config = dict(
    n_experts=20,
    d_shared_expert=192,
    hidden_act='geglu',
    moe_layers=[1, 2, 3, 4, 5, 6, 7, 8, 9, 10, 11, 12, 13],
    router_score='sigmoid',
    normalize_top_k=False,
    routed_scale=2.0,
    balance_loss=0.0139,
    balance_bias=False,
    vocab_size=8192,
    norm='rmsnorm',
    optimizer='muon_variant',
    batch_tokens=65536,
    max_steps=9049,
    dataset='wikipedia_en',
)
Below are experts of layer 10 (counted from 0) of a mixture-of-experts language model. Rows are named router (the router's row for the expert), down (a neuron's output weights, with its number) and show model dimensions 0-95. Each number is 200 + 30 x the weight over its row's rms, rounded and kept within 0 to 999.
Before each expert's rows: a language model's description of what the expert responds to. This comes from a sample of Wikipedia text that the model never trained on.

# expert 5
Description: Wiki section markers == and ===, surname endings in lists of people (Gaugh-an, LaRoc-que), and nationality adjectives such as German, English, Irish.
router,231,205,220,226,255,205,229,166,183,176,192,206,184,186,178,217,181,204,226,192,203,210,179,233,207,198,192,255,171,228,225,161,200,196,101,166,234,258,189,199,139,178,271,188,199,208,177,242,212,188,220,202,206,178,159,160,182,160,171,194,181,247,217,128,225,218,182,183,204,208,217,173,201,146,147,205,172,197,181,263,253,238,212,185,203,206,199,169,214,182,158,176,193,223,185,166
down0,231,185,201,193,177,242,218,178,174,221,225,140,243,227,183,209,195,194,218,199,214,235,202,189,199,217,192,293,171,132,187,228,161,172,214,158,215,219,160,159,208,208,112,187,230,191,222,166,169,175,208,185,223,220,174,207,178,203,228,227,157,191,213,202,175,150,268,225,140,153,228,113,221,181,201,171,155,158,176,210,239,123,198,192,228,228,171,148,205,231,220,183,179,216,191,137
down1,240,202,141,164,232,229,204,218,211,219,199,213,147,194,186,213,193,195,200,200,173,153,218,146,238,246,198,221,190,227,246,214,167,173,235,257,190,215,153,208,174,210,260,235,236,178,166,246,190,170,235,206,186,198,198,201,180,214,208,223,232,153,155,248,236,191,218,237,202,219,199,159,260,194,223,227,209,143,196,197,230,214,169,161,200,223,227,228,198,218,143,175,130,189,178,260
down2,224,203,205,196,199,209,208,223,201,179,176,198,150,266,224,164,212,164,196,200,166,223,262,156,183,182,197,211,198,188,150,214,240,216,195,231,195,207,166,202,219,222,218,231,237,201,205,215,250,227,174,195,230,171,149,174,250,213,174,226,156,203,202,250,182,216,161,248,145,198,173,168,203,195,167,186,255,268,204,217,211,157,216,161,171,198,145,192,187,193,234,219,175,221,164,201
down3,175,195,216,138,225,179,182,197,176,184,203,164,248,238,213,225,184,261,166,184,109,242,210,218,175,162,188,229,182,175,129,237,227,247,175,193,175,164,151,213,230,240,192,101,197,202,201,191,203,202,229,209,229,190,213,203,165,221,194,232,208,220,205,193,212,194,164,181,208,219,287,186,249,143,258,226,187,230,245,184,208,208,228,249,208,197,210,173,214,227,176,178,212,179,177,215
down4,231,223,180,209,269,193,162,194,197,180,235,189,213,196,187,204,209,179,210,231,208,186,149,163,230,189,253,165,190,193,196,188,227,194,177,155,200,231,180,219,232,225,201,245,219,167,220,197,178,238,215,149,165,159,177,201,212,202,235,224,160,180,213,210,184,207,174,164,235,262,238,216,219,183,221,165,206,227,202,232,236,220,223,179,235,196,215,213,170,194,217,190,234,210,197,192
down5,245,198,245,230,147,203,168,222,211,220,185,206,161,204,182,193,175,187,238,283,184,232,214,240,199,213,164,226,178,193,210,236,207,224,201,193,190,228,228,190,161,207,243,211,262,173,152,162,190,244,85,207,148,175,221,205,173,234,212,206,255,247,152,191,165,170,168,219,175,165,172,212,163,257,263,211,217,227,217,233,216,199,215,195,208,176,221,212,217,249,231,221,189,173,198,186
down6,211,210,214,204,203,183,126,194,197,164,190,201,227,219,241,196,192,216,215,182,165,219,177,203,173,166,207,207,240,208,235,210,184,237,192,238,218,163,178,231,204,209,228,242,224,201,157,129,109,161,167,180,200,188,195,225,179,170,175,155,212,197,200,170,134,177,193,225,230,221,151,226,226,228,166,223,184,186,201,221,197,204,183,177,165,235,233,217,192,213,235,180,178,211,174,197
down7,182,163,190,227,198,249,209,167,206,181,195,168,220,193,182,243,220,215,188,205,176,202,193,178,145,224,203,239,207,176,217,197,243,128,209,177,202,198,173,222,203,150,201,203,185,206,181,261,174,209,225,243,212,236,237,166,205,216,202,128,255,218,191,170,205,186,243,166,176,180,197,206,220,208,256,183,184,228,145,191,198,161,239,216,211,229,181,207,209,165,259,200,206,215,159,152
down8,206,189,181,225,189,165,186,215,163,208,136,227,237,176,232,169,184,214,218,180,228,178,167,172,147,181,149,185,225,229,216,184,175,193,188,200,230,155,179,176,182,231,156,197,178,249,236,210,224,228,252,157,220,202,192,220,189,190,200,194,173,241,240,166,231,202,188,239,244,210,202,236,196,193,227,155,180,254,199,227,235,205,242,152,159,182,214,210,196,158,228,221,242,210,178,235
down9,192,267,183,197,229,133,180,184,192,216,172,222,209,215,196,189,185,204,183,171,220,178,230,206,187,230,197,133,144,196,201,166,137,248,134,196,233,216,170,190,261,202,198,239,192,154,216,213,203,221,124,170,229,242,176,249,148,187,152,178,205,193,204,218,203,223,186,202,178,231,162,136,211,167,221,186,147,230,164,236,156,199,262,178,171,178,169,210,189,187,232,198,180,214,217,192
down10,209,195,201,186,217,193,196,176,213,193,177,174,188,225,149,209,169,215,216,176,188,258,243,236,248,242,186,212,197,232,163,202,174,155,167,181,187,228,262,182,170,246,261,169,182,230,221,178,193,222,168,168,185,238,164,208,192,207,222,221,135,139,195,230,227,221,194,247,182,190,198,167,252,165,205,236,141,150,205,205,196,198,243,190,208,192,193,202,196,198,255,213,207,209,195,191
down11,184,200,203,158,220,215,216,208,238,195,159,206,205,235,167,183,214,195,173,216,178,214,268,242,213,164,188,162,221,161,189,176,226,154,162,170,215,192,206,249,213,249,196,165,168,206,220,265,198,137,227,186,183,243,224,154,255,171,224,266,242,167,272,130,213,179,183,217,185,198,223,215,170,253,224,196,198,184,163,180,215,202,215,174,224,178,227,127,170,191,214,198,186,196,137,164
down12,176,184,163,241,216,174,221,227,208,183,266,223,136,202,187,194,201,242,181,194,240,219,218,269,209,167,178,187,205,177,206,202,153,194,181,199,187,206,223,157,195,202,224,181,224,237,226,248,174,197,217,197,179,185,205,257,200,227,155,183,228,192,168,202,190,247,171,187,217,250,211,265,164,169,210,252,222,178,215,225,203,194,135,230,214,212,218,281,184,218,182,237,233,199,250,209
down13,261,176,195,205,202,203,206,151,216,166,175,175,272,157,137,145,200,203,209,200,206,150,183,158,209,190,172,210,234,183,233,143,156,248,217,200,202,237,146,221,230,221,196,192,200,143,206,151,213,181,247,178,227,209,167,196,243,192,243,206,208,244,187,199,161,180,186,203,126,199,195,237,245,182,181,228,225,157,207,200,212,179,243,174,206,156,223,196,185,181,193,189,175,198,264,216
down14,197,211,231,263,185,225,159,194,165,144,184,168,247,201,198,192,228,235,214,168,204,242,202,229,193,217,207,182,177,218,198,203,246,184,223,251,244,137,179,158,200,200,198,167,192,172,202,189,189,187,210,227,222,166,159,193,263,186,197,103,204,165,208,203,216,209,191,170,220,200,253,177,161,252,198,228,180,213,246,210,124,226,185,208,161,185,214,191,244,183,141,160,206,198,182,205
down15,184,221,196,202,234,213,199,216,204,207,255,203,215,163,211,176,207,117,176,237,172,145,190,209,173,163,207,179,239,162,182,184,197,167,179,144,220,206,179,205,202,155,146,224,205,199,189,220,222,170,245,220,161,162,215,231,204,136,190,165,171,238,162,226,225,142,229,196,224,209,228,137,218,181,222,275,220,152,208,211,240,182,277,211,218,198,244,162,197,191,196,215,223,235,199,226
down16,202,214,93,210,204,204,196,206,154,203,224,194,262,215,237,209,247,201,176,194,208,216,185,152,228,200,208,199,238,210,231,232,146,181,211,199,177,174,220,225,196,166,219,157,226,198,200,206,209,134,215,187,231,229,154,148,227,220,202,158,248,223,208,180,238,177,197,258,212,208,200,210,236,236,218,216,177,164,180,210,233,209,232,216,227,156,153,228,212,158,216,187,251,172,163,186
down17,179,184,189,215,218,197,207,150,208,209,187,233,231,206,167,196,237,257,221,210,165,151,217,264,209,222,160,217,217,190,178,244,181,221,203,156,165,244,228,147,208,203,155,184,250,209,191,157,188,184,184,214,255,202,172,207,194,185,220,228,221,219,187,202,177,183,171,195,185,171,193,254,172,251,203,216,157,201,150,200,195,160,208,175,218,232,268,186,244,220,219,217,186,215,163,187
down18,213,190,198,239,181,224,192,165,224,200,222,146,197,182,260,235,247,171,209,217,278,177,158,224,183,156,171,186,254,223,203,204,219,244,173,195,204,181,225,190,197,197,227,172,215,219,187,270,173,195,221,195,166,218,193,199,174,159,226,239,217,234,196,206,156,207,174,244,182,198,207,234,172,206,189,212,194,202,260,175,172,222,202,248,224,208,204,166,215,171,237,219,105,261,204,192
down19,152,221,267,197,218,136,221,134,202,228,186,158,189,228,202,200,263,257,221,187,207,196,166,170,190,192,130,213,162,161,159,176,199,204,163,212,269,230,167,151,167,130,214,168,192,201,181,171,193,222,209,233,153,190,152,186,176,216,214,204,211,138,156,217,152,220,245,219,277,209,245,240,206,152,238,203,186,203,202,157,198,223,183,169,233,149,201,239,191,241,224,165,200,253,218,165
down20,238,202,159,283,229,222,175,204,182,216,150,201,179,184,190,191,178,213,159,210,194,243,221,236,191,218,160,177,188,231,223,233,222,119,131,192,203,227,223,219,233,209,143,224,214,161,196,186,181,175,183,193,191,163,210,246,157,221,212,229,220,188,166,188,208,207,236,183,231,167,187,135,167,210,191,237,272,159,216,235,183,188,177,211,172,276,192,225,226,184,217,205,170,184,192,193
down21,182,214,186,258,215,245,176,194,134,199,171,144,179,180,229,225,221,231,147,201,235,200,194,163,228,241,257,240,203,186,248,208,194,249,201,207,202,210,215,201,199,223,169,182,234,214,205,170,146,228,229,185,251,239,233,209,168,188,230,233,218,196,167,202,174,206,207,150,217,178,255,260,181,161,245,225,195,207,179,201,178,210,235,212,239,150,174,203,261,192,200,155,208,118,227,165
down22,184,178,175,241,233,160,203,201,269,173,209,207,188,168,187,224,244,247,227,250,170,154,159,211,272,180,210,213,224,207,226,207,232,207,194,228,241,229,224,201,215,223,186,246,226,173,223,217,170,161,305,223,152,208,168,213,150,206,216,196,181,190,222,227,218,216,183,211,197,164,183,177,150,219,237,171,210,231,192,235,207,223,198,131,163,188,175,199,237,168,119,227,238,186,219,197
down23,191,194,197,162,160,225,187,217,207,196,197,167,172,150,218,233,200,178,211,156,200,198,210,230,135,184,181,188,229,235,228,178,210,207,210,232,211,196,236,175,212,135,264,229,181,244,210,171,183,182,264,155,185,174,172,176,254,212,162,208,169,173,263,223,271,185,202,181,200,201,154,130,184,226,215,203,188,193,174,204,149,216,147,186,204,235,151,239,197,175,183,211,199,163,184,183
down24,256,165,155,136,136,183,156,238,191,197,223,188,177,179,247,220,192,193,198,162,169,130,228,267,267,222,269,177,159,177,135,269,240,201,224,194,180,177,227,215,211,187,203,167,164,176,221,210,193,158,212,127,166,183,120,173,162,193,192,226,215,141,152,167,170,202,230,177,214,191,183,232,207,195,222,199,213,192,211,198,178,213,196,175,241,203,171,238,223,189,204,227,166,205,221,145
down25,167,192,188,244,223,158,225,191,179,201,166,225,199,154,201,224,180,243,232,243,234,227,213,254,250,166,193,219,202,170,199,183,220,207,242,252,210,233,170,183,222,201,208,179,175,171,236,190,227,170,187,171,224,192,141,232,164,191,167,201,217,223,192,218,132,157,154,220,204,171,191,231,218,195,200,218,233,254,161,191,223,177,153,212,187,192,195,180,204,207,225,193,203,198,195,176
down26,226,204,203,216,193,228,130,202,234,203,263,156,201,203,238,195,181,192,206,269,226,282,198,207,211,152,147,138,234,248,248,216,244,168,173,237,246,194,199,223,229,220,205,187,180,227,167,180,228,187,252,226,213,173,167,240,190,257,127,225,205,229,207,223,223,239,211,240,218,236,163,174,200,182,209,187,177,201,193,156,234,198,223,211,180,231,187,180,221,218,231,154,189,162,207,169
down27,183,233,207,178,228,209,164,241,181,216,209,207,200,186,193,228,208,170,158,158,217,168,211,248,194,234,225,218,225,166,206,157,193,167,202,224,208,195,201,177,203,179,147,190,220,218,229,232,237,178,179,184,213,203,159,200,215,189,185,205,185,150,242,173,231,207,220,203,215,181,194,177,206,180,183,214,209,276,223,164,203,222,221,190,216,221,111,209,179,165,212,169,180,185,192,205
down28,276,199,160,203,223,207,220,206,188,190,189,202,170,206,225,153,171,219,206,242,238,221,163,170,201,157,191,218,180,213,236,216,234,171,252,175,187,164,169,224,227,186,217,203,203,192,250,183,206,225,208,193,198,160,184,234,186,154,119,202,192,260,203,196,225,234,193,208,307,275,249,187,212,208,134,203,180,209,205,155,203,179,199,207,188,212,206,193,189,304,169,183,169,205,242,182
down29,204,184,235,155,186,192,253,220,248,246,189,180,198,238,199,161,201,253,205,210,209,186,216,188,159,161,206,236,152,163,176,168,208,174,195,211,199,210,201,210,226,100,223,214,169,185,180,192,178,233,160,238,153,207,204,162,218,257,190,224,191,229,156,167,208,164,197,208,189,252,205,130,147,193,177,215,205,242,151,228,198,166,192,198,191,250,202,203,237,218,263,198,199,198,196,228
down30,220,175,184,168,214,165,227,211,199,270,221,242,195,208,164,267,149,192,199,216,198,169,176,189,188,226,170,201,197,227,190,196,211,236,236,180,244,208,216,156,217,219,198,188,136,206,172,180,246,202,124,178,163,177,231,180,228,228,124,215,201,189,180,246,231,222,191,180,150,196,200,237,252,140,185,229,214,131,212,223,174,170,216,220,228,206,169,158,255,177,252,228,150,255,224,152
down31,206,173,197,199,174,174,265,233,242,221,202,193,177,235,272,214,120,157,245,216,156,197,247,170,205,198,209,207,241,182,212,190,206,214,231,224,182,184,253,162,211,179,152,251,272,176,194,219,157,155,230,202,177,161,212,179,218,174,217,197,169,177,208,103,181,214,184,187,206,195,184,235,213,163,175,227,251,195,205,207,221,174,170,142,194,190,191,160,270,226,194,179,233,159,220,232
down32,159,167,174,240,225,220,243,214,236,227,230,224,136,220,209,167,220,195,206,246,200,194,173,165,235,211,205,236,196,195,226,250,161,227,181,220,272,218,182,173,187,233,186,191,186,224,183,173,201,199,229,121,190,210,199,180,159,154,231,192,179,168,232,157,166,194,199,176,219,245,181,200,225,138,163,225,165,201,167,179,148,234,228,188,181,194,176,205,163,195,202,189,168,231,196,205
down33,239,201,147,199,215,170,257,197,206,227,150,206,191,198,128,164,208,171,237,234,270,209,224,153,194,190,194,183,239,177,189,209,223,225,246,195,165,203,202,168,172,265,184,237,221,217,195,188,208,152,218,194,212,206,209,199,140,223,229,172,233,168,178,226,210,184,179,181,190,183,249,203,228,196,198,219,276,162,233,201,211,227,211,172,252,208,196,192,117,151,163,203,167,198,196,198
down34,175,204,136,184,209,200,217,149,226,229,235,203,228,234,187,199,200,217,226,254,239,245,190,226,191,230,154,216,204,208,180,141,183,214,218,215,110,155,194,197,193,195,199,187,185,219,188,172,208,237,195,174,219,189,208,202,194,214,183,135,126,194,203,239,158,269,168,122,199,234,260,188,208,159,188,210,214,238,191,200,208,218,216,216,270,150,247,227,207,151,195,247,184,199,176,186
down35,196,161,225,195,210,182,183,215,198,206,227,221,228,179,235,165,166,235,175,211,246,135,200,230,221,198,171,216,218,177,234,225,216,209,240,228,221,209,196,200,197,206,248,155,193,165,187,165,221,167,145,233,178,192,199,208,181,199,221,184,231,199,240,178,234,235,205,163,163,210,166,209,234,214,190,172,243,244,203,201,211,223,219,206,197,223,184,234,228,176,186,236,227,157,216,166
down36,210,166,211,204,193,252,173,199,177,193,195,177,187,126,255,175,216,146,243,206,143,169,204,174,172,216,258,210,170,225,243,210,249,210,183,190,211,149,238,147,191,206,212,182,202,185,157,211,195,202,244,191,220,208,197,253,179,196,195,172,230,194,246,210,167,185,170,160,199,238,202,215,166,194,180,180,217,164,206,231,171,188,215,226,190,198,196,246,190,212,253,181,239,217,214,193
down37,239,193,250,206,281,216,184,224,223,237,137,152,168,214,246,202,207,240,234,221,227,224,247,170,199,196,214,217,192,213,165,180,77,222,150,169,205,186,206,239,215,195,232,202,231,277,200,212,164,206,241,218,143,155,169,203,203,183,200,219,193,193,208,291,190,199,190,238,165,183,210,174,246,226,196,190,137,138,238,175,195,212,182,152,227,167,241,181,143,205,218,205,224,134,204,166
down38,190,224,171,182,189,128,218,245,200,147,216,184,207,254,206,194,199,188,223,236,208,198,226,213,216,197,150,202,186,185,206,140,216,162,175,207,159,169,237,179,172,199,226,196,215,235,178,191,228,188,199,200,296,203,158,176,211,242,229,189,120,204,228,186,270,179,234,221,181,236,207,225,140,184,207,199,177,231,187,183,161,295,159,280,189,219,228,162,142,170,258,218,195,200,199,215
down39,189,222,239,247,239,162,188,222,208,215,189,217,174,188,212,114,198,221,234,167,208,161,194,175,145,201,193,200,257,189,181,202,165,129,232,253,186,187,192,185,197,168,246,222,230,155,208,222,183,122,190,204,254,219,198,171,172,181,174,220,153,226,180,191,178,142,199,189,191,152,197,178,194,189,183,205,228,233,220,195,192,192,202,169,192,179,230,235,237,226,179,209,222,199,144,168
down40,146,209,178,201,196,193,219,211,162,164,169,189,176,205,225,221,193,237,213,202,171,173,180,156,176,228,215,237,211,151,236,156,173,219,205,219,193,159,160,113,150,191,190,193,208,200,236,210,229,194,224,191,191,138,196,238,223,204,191,218,205,160,185,221,209,242,288,199,226,194,195,270,170,212,223,234,197,189,210,264,186,224,190,175,220,215,185,195,244,268,240,205,139,231,241,196
down41,179,189,245,197,208,222,203,167,257,213,191,249,276,198,210,158,214,182,191,179,165,228,284,201,227,198,198,178,213,208,158,218,186,209,166,198,153,217,183,174,192,218,217,224,202,213,204,228,251,146,215,186,233,213,212,238,202,189,172,182,246,197,198,113,224,142,171,205,247,200,209,203,273,139,237,213,211,197,236,237,226,164,183,248,218,210,221,170,184,230,213,246,191,266,200,213
down42,232,171,193,191,223,211,192,178,224,201,232,210,146,229,226,265,138,182,195,175,200,164,227,198,167,228,206,199,249,185,201,245,231,168,225,184,189,145,242,245,191,191,216,197,244,244,197,191,234,173,201,165,187,159,159,224,188,208,267,204,197,163,212,160,206,200,235,152,205,256,239,233,185,206,181,220,214,260,171,243,204,171,201,155,182,170,186,205,187,215,182,234,168,174,218,239
down43,210,173,215,183,208,236,190,182,222,230,141,228,197,221,195,150,193,206,238,173,159,240,168,156,234,213,188,226,212,200,194,164,177,173,182,177,188,214,197,215,170,187,164,216,205,217,176,245,155,148,156,203,237,173,184,165,170,199,227,228,180,203,210,213,153,245,177,196,220,174,223,166,202,221,198,160,200,161,176,166,248,226,197,185,209,189,167,166,188,183,170,207,195,182,211,170
down44,170,175,202,202,220,176,176,216,174,181,233,163,201,185,239,166,113,230,206,206,197,223,188,195,226,231,239,211,180,185,185,258,186,185,170,154,165,219,198,213,184,212,191,195,218,208,195,260,185,194,206,208,138,150,194,192,142,176,200,208,194,214,145,186,203,222,226,194,170,200,218,194,149,227,247,220,219,192,202,213,139,233,224,232,243,230,201,216,224,173,196,246,153,246,194,201
down45,215,157,234,230,173,232,188,173,194,206,196,216,155,202,172,165,216,172,205,173,193,186,248,201,218,241,166,255,176,228,165,207,175,231,178,214,174,196,221,226,221,196,224,198,199,186,161,255,199,200,120,260,227,206,189,154,190,207,238,217,212,168,192,213,226,208,249,217,212,229,175,208,173,187,242,197,193,210,180,250,209,233,215,173,239,77,191,201,221,224,214,204,184,224,264,216
down46,192,156,196,174,207,191,210,219,185,198,213,205,198,131,186,231,165,258,196,240,227,250,165,220,267,172,207,260,216,269,150,207,207,229,206,209,225,186,260,158,201,241,200,137,184,174,181,185,189,238,240,242,205,204,190,242,183,210,213,246,150,156,168,246,213,184,161,230,166,173,275,178,188,178,227,198,202,199,167,185,182,199,227,209,212,181,190,135,168,210,222,199,244,232,149,191
down47,243,167,147,196,204,218,164,175,198,180,247,193,149,177,230,181,181,175,186,203,254,164,200,173,212,270,214,209,205,188,248,209,174,192,207,183,242,173,197,200,208,203,152,256,181,199,148,208,160,252,171,278,271,186,156,236,190,285,238,168,207,182,206,191,169,154,177,235,179,168,152,203,212,125,204,199,219,218,220,205,196,191,239,223,235,191,230,158,242,178,196,193,114,193,171,231
down48,176,178,203,156,218,235,163,198,177,149,220,190,279,204,174,178,215,284,150,230,238,224,211,194,213,187,189,227,217,212,225,213,214,138,228,245,192,204,290,222,232,179,233,198,201,198,200,193,162,227,219,205,132,173,110,177,200,187,214,180,239,261,179,192,183,226,168,213,179,167,210,213,176,206,186,209,160,170,192,211,180,179,183,215,195,191,229,206,170,160,232,199,261,233,159,216
down49,197,204,168,202,188,206,190,175,207,179,220,246,177,180,184,213,188,216,214,186,177,184,165,243,159,207,204,185,259,153,225,223,214,181,208,164,242,163,124,178,189,197,216,211,200,145,223,258,148,185,171,206,244,180,207,204,213,192,213,203,193,199,186,219,197,228,199,204,167,158,207,146,169,208,201,186,268,179,225,172,211,178,193,212,201,177,188,192,213,233,187,266,207,196,191,217
down50,257,223,213,184,210,179,218,183,174,191,202,199,225,195,171,190,202,178,183,245,197,207,253,237,176,192,220,221,244,189,247,188,231,213,225,187,208,195,195,167,179,194,183,185,203,240,208,272,184,231,204,184,242,272,200,185,223,184,166,189,186,148,263,182,208,153,247,177,184,236,188,190,194,173,209,192,197,249,180,220,197,247,206,173,186,175,213,205,212,193,239,194,143,160,178,206
down51,208,177,193,216,214,171,224,225,172,204,191,213,199,248,191,158,218,259,165,235,200,222,215,207,219,179,161,203,220,227,161,192,193,167,197,230,227,179,216,166,230,195,187,162,193,150,281,199,184,196,161,156,174,193,181,236,190,176,182,200,228,192,191,213,220,165,167,200,259,228,196,212,165,213,174,197,197,196,246,237,247,183,175,189,166,218,142,195,169,200,181,225,192,186,239,218
down52,192,221,256,223,144,198,255,179,189,228,159,218,211,182,189,157,212,200,230,227,145,173,176,223,120,247,230,219,173,222,157,143,213,210,171,276,204,154,252,245,163,235,146,142,212,223,199,203,191,247,216,227,212,187,202,175,205,196,235,164,215,200,212,240,210,212,205,260,176,195,248,169,198,232,159,188,215,202,208,162,185,224,217,197,220,209,175,223,205,144,226,165,245,208,134,152
down53,200,198,237,253,197,120,209,213,170,190,243,199,166,222,244,172,158,199,186,142,171,178,213,199,129,236,213,220,175,179,132,181,226,207,169,224,180,165,209,189,226,198,216,228,140,183,203,196,191,194,256,190,193,203,157,207,168,200,189,149,201,172,193,170,180,220,218,176,167,254,201,176,185,180,258,210,179,183,246,180,210,168,182,239,176,185,221,210,257,175,158,200,207,165,239,178
down54,218,197,231,245,178,206,181,168,243,182,239,206,167,179,213,219,221,200,235,268,171,187,189,230,198,162,194,201,180,229,164,158,271,202,186,211,206,216,250,131,194,135,159,167,194,173,244,195,202,203,237,197,217,185,220,170,223,235,191,207,173,242,209,172,244,164,122,239,236,191,234,213,217,198,238,247,193,130,205,130,241,177,158,209,205,174,202,124,179,193,205,236,164,223,225,199
down55,186,143,210,197,183,212,199,213,154,186,188,185,183,162,219,202,168,176,199,276,199,167,223,180,193,166,191,228,180,187,194,178,203,187,224,183,202,145,208,169,212,248,112,165,189,214,180,257,237,219,179,154,183,188,177,206,214,223,230,203,199,201,171,249,220,225,204,191,183,211,255,215,192,203,186,153,174,248,222,160,166,180,210,204,189,159,179,254,200,178,158,239,205,164,182,157
down56,151,153,165,205,196,262,191,171,242,192,179,190,201,194,177,184,167,176,205,209,259,211,166,267,171,178,238,191,198,248,206,210,171,196,211,278,214,204,206,198,162,197,207,146,201,188,225,177,226,207,167,248,232,238,208,213,194,181,175,181,194,206,205,234,180,168,186,192,267,217,238,170,190,247,220,217,198,161,187,174,221,283,186,177,185,237,203,198,155,192,188,139,181,184,196,196
down57,202,197,272,155,173,189,240,203,223,198,138,200,162,242,179,191,173,213,202,225,206,239,216,181,221,255,259,230,225,216,237,202,276,223,213,218,215,232,256,176,165,149,214,141,196,184,197,204,202,205,169,225,175,216,222,200,219,167,197,189,194,221,223,184,216,233,172,215,179,221,223,201,136,207,184,206,233,235,207,184,170,219,177,187,239,141,201,206,205,243,143,180,220,173,232,212
down58,158,209,177,197,188,180,207,191,203,209,191,187,182,215,201,187,244,221,224,220,171,208,168,201,134,201,184,211,212,160,164,195,230,152,161,237,218,157,197,201,217,187,159,152,166,160,208,254,210,215,252,236,178,228,141,162,223,196,254,196,175,202,171,267,198,168,260,223,194,231,200,181,148,172,145,202,198,173,221,186,197,164,218,237,212,249,258,223,231,191,177,228,168,202,148,234
down59,169,209,233,182,209,161,215,218,180,240,240,240,127,210,181,180,182,217,231,202,185,179,164,247,218,232,199,197,181,182,169,151,204,213,181,197,155,209,195,238,209,159,219,213,184,216,183,170,157,217,245,169,223,158,214,196,202,153,190,255,225,233,214,186,199,229,216,236,174,191,164,188,195,198,207,259,206,259,198,147,153,226,209,199,254,243,252,227,148,214,255,195,179,204,220,158
down60,219,168,185,198,167,209,127,155,236,152,198,216,241,175,161,184,146,236,157,144,239,236,242,238,221,212,175,172,176,227,160,198,195,190,115,137,206,249,235,210,204,237,143,205,216,233,201,225,214,213,210,172,185,192,244,206,172,203,214,221,144,204,219,212,193,232,183,171,184,220,172,179,182,148,231,239,185,214,216,215,214,233,156,257,210,250,174,150,205,206,173,181,201,174,147,184
down61,215,210,246,180,225,216,176,226,177,162,211,206,220,181,253,220,162,214,170,153,204,132,224,160,189,196,196,222,221,196,165,223,241,204,212,229,256,169,217,181,202,187,149,240,179,244,198,192,139,262,172,201,236,254,181,203,207,194,208,223,206,238,266,190,178,214,185,178,170,242,197,154,145,161,126,168,200,185,169,243,210,154,193,201,146,187,218,201,204,136,234,198,240,203,162,191
down62,229,138,146,172,190,179,221,205,162,181,179,189,233,193,156,165,177,140,185,174,188,226,225,192,203,195,258,185,250,222,232,182,173,148,183,187,192,160,168,199,213,184,160,226,195,181,228,210,209,258,203,174,210,228,216,211,172,191,193,247,178,228,196,197,238,238,206,218,232,222,210,196,181,178,148,206,170,183,254,210,171,210,236,162,171,168,224,235,158,197,201,200,176,230,203,226
down63,222,172,200,228,229,227,208,182,263,253,202,165,187,247,205,192,184,181,204,150,203,258,243,211,225,204,234,284,224,232,200,215,196,171,241,199,177,209,183,228,212,184,202,220,213,244,148,222,220,198,164,161,178,145,190,153,180,185,222,197,221,161,198,194,228,203,195,221,163,184,145,156,162,198,225,178,198,146,185,140,248,215,221,174,232,165,225,232,206,232,213,235,230,193,244,180
down64,202,211,156,162,198,230,196,231,266,160,173,180,109,175,224,198,184,172,221,253,202,151,204,200,230,249,274,197,205,199,159,132,212,229,204,182,125,198,177,197,237,246,243,197,176,236,184,245,210,168,213,168,239,202,223,173,159,159,163,196,194,219,158,167,209,203,195,204,197,213,176,228,210,214,237,226,166,181,180,176,198,176,185,268,151,202,171,216,140,178,149,233,204,202,170,158
down65,197,143,247,150,151,188,228,203,218,185,159,223,158,204,180,215,172,181,211,169,209,284,186,189,197,212,183,239,229,209,253,259,193,188,206,166,184,246,190,209,197,186,189,194,197,137,209,142,239,158,106,129,194,197,184,212,217,257,196,200,188,192,227,192,221,210,191,206,171,208,222,231,202,186,191,223,176,170,163,228,169,169,209,171,223,219,171,179,255,178,243,193,235,243,207,174
down66,185,223,176,247,158,216,166,264,223,190,197,210,236,198,196,237,185,192,188,165,197,193,176,205,166,195,217,169,216,137,190,251,193,213,208,189,254,207,180,259,206,210,201,194,230,159,200,179,170,140,132,168,180,185,201,171,155,178,231,241,204,182,166,173,231,191,162,174,199,214,227,245,231,201,185,160,202,207,189,172,169,189,231,185,212,161,203,210,221,170,254,172,204,233,209,210
down67,211,200,206,207,263,147,199,146,220,273,195,197,195,175,246,250,210,214,171,235,193,152,208,195,200,158,125,195,154,189,182,155,224,239,192,141,209,181,167,245,184,250,196,169,151,233,205,183,161,218,219,186,215,219,198,172,239,138,202,187,200,145,153,222,204,231,220,199,209,183,160,178,236,189,186,225,236,181,230,215,196,219,184,147,231,160,243,218,165,124,241,162,179,176,175,229
down68,165,178,224,250,247,187,162,191,200,210,181,192,197,173,198,180,194,180,225,169,273,196,220,253,139,146,207,212,233,156,233,188,234,209,203,250,128,192,177,246,219,238,231,215,190,165,204,190,171,190,220,267,263,161,218,218,198,245,235,218,179,218,147,170,178,167,248,257,192,234,203,234,178,232,229,186,188,169,193,203,233,232,185,228,206,217,231,200,220,198,174,171,143,157,203,226
down69,212,162,204,196,182,185,181,202,251,229,190,193,172,200,221,169,209,159,226,188,179,199,168,146,182,210,198,181,235,180,207,207,215,235,143,200,195,180,245,220,234,189,200,203,184,199,201,184,228,166,189,184,212,178,195,221,214,221,219,172,233,90,190,176,225,199,164,241,203,212,237,233,220,196,158,149,164,198,191,199,187,232,222,225,182,190,170,256,220,180,123,212,215,158,220,196
down70,251,159,212,174,192,236,199,181,237,195,192,204,211,156,235,171,200,173,220,183,177,170,123,229,200,163,201,229,167,240,197,232,186,229,171,141,154,155,219,207,171,228,185,197,222,241,199,169,218,199,148,179,190,162,242,213,195,239,246,230,187,255,228,175,178,171,160,172,196,177,223,197,151,228,217,183,203,227,232,216,223,208,216,271,206,171,203,130,246,179,201,123,206,237,183,209
down71,167,193,194,129,185,215,154,189,206,230,189,188,195,175,206,167,182,234,217,225,165,208,195,200,231,189,137,179,184,178,230,147,205,217,181,188,240,191,264,196,262,225,190,177,177,165,240,138,218,227,213,206,185,176,208,210,180,180,190,219,235,219,223,215,237,173,241,201,193,180,216,159,231,172,243,168,164,213,233,183,189,158,188,221,167,149,233,168,222,218,222,255,173,187,150,190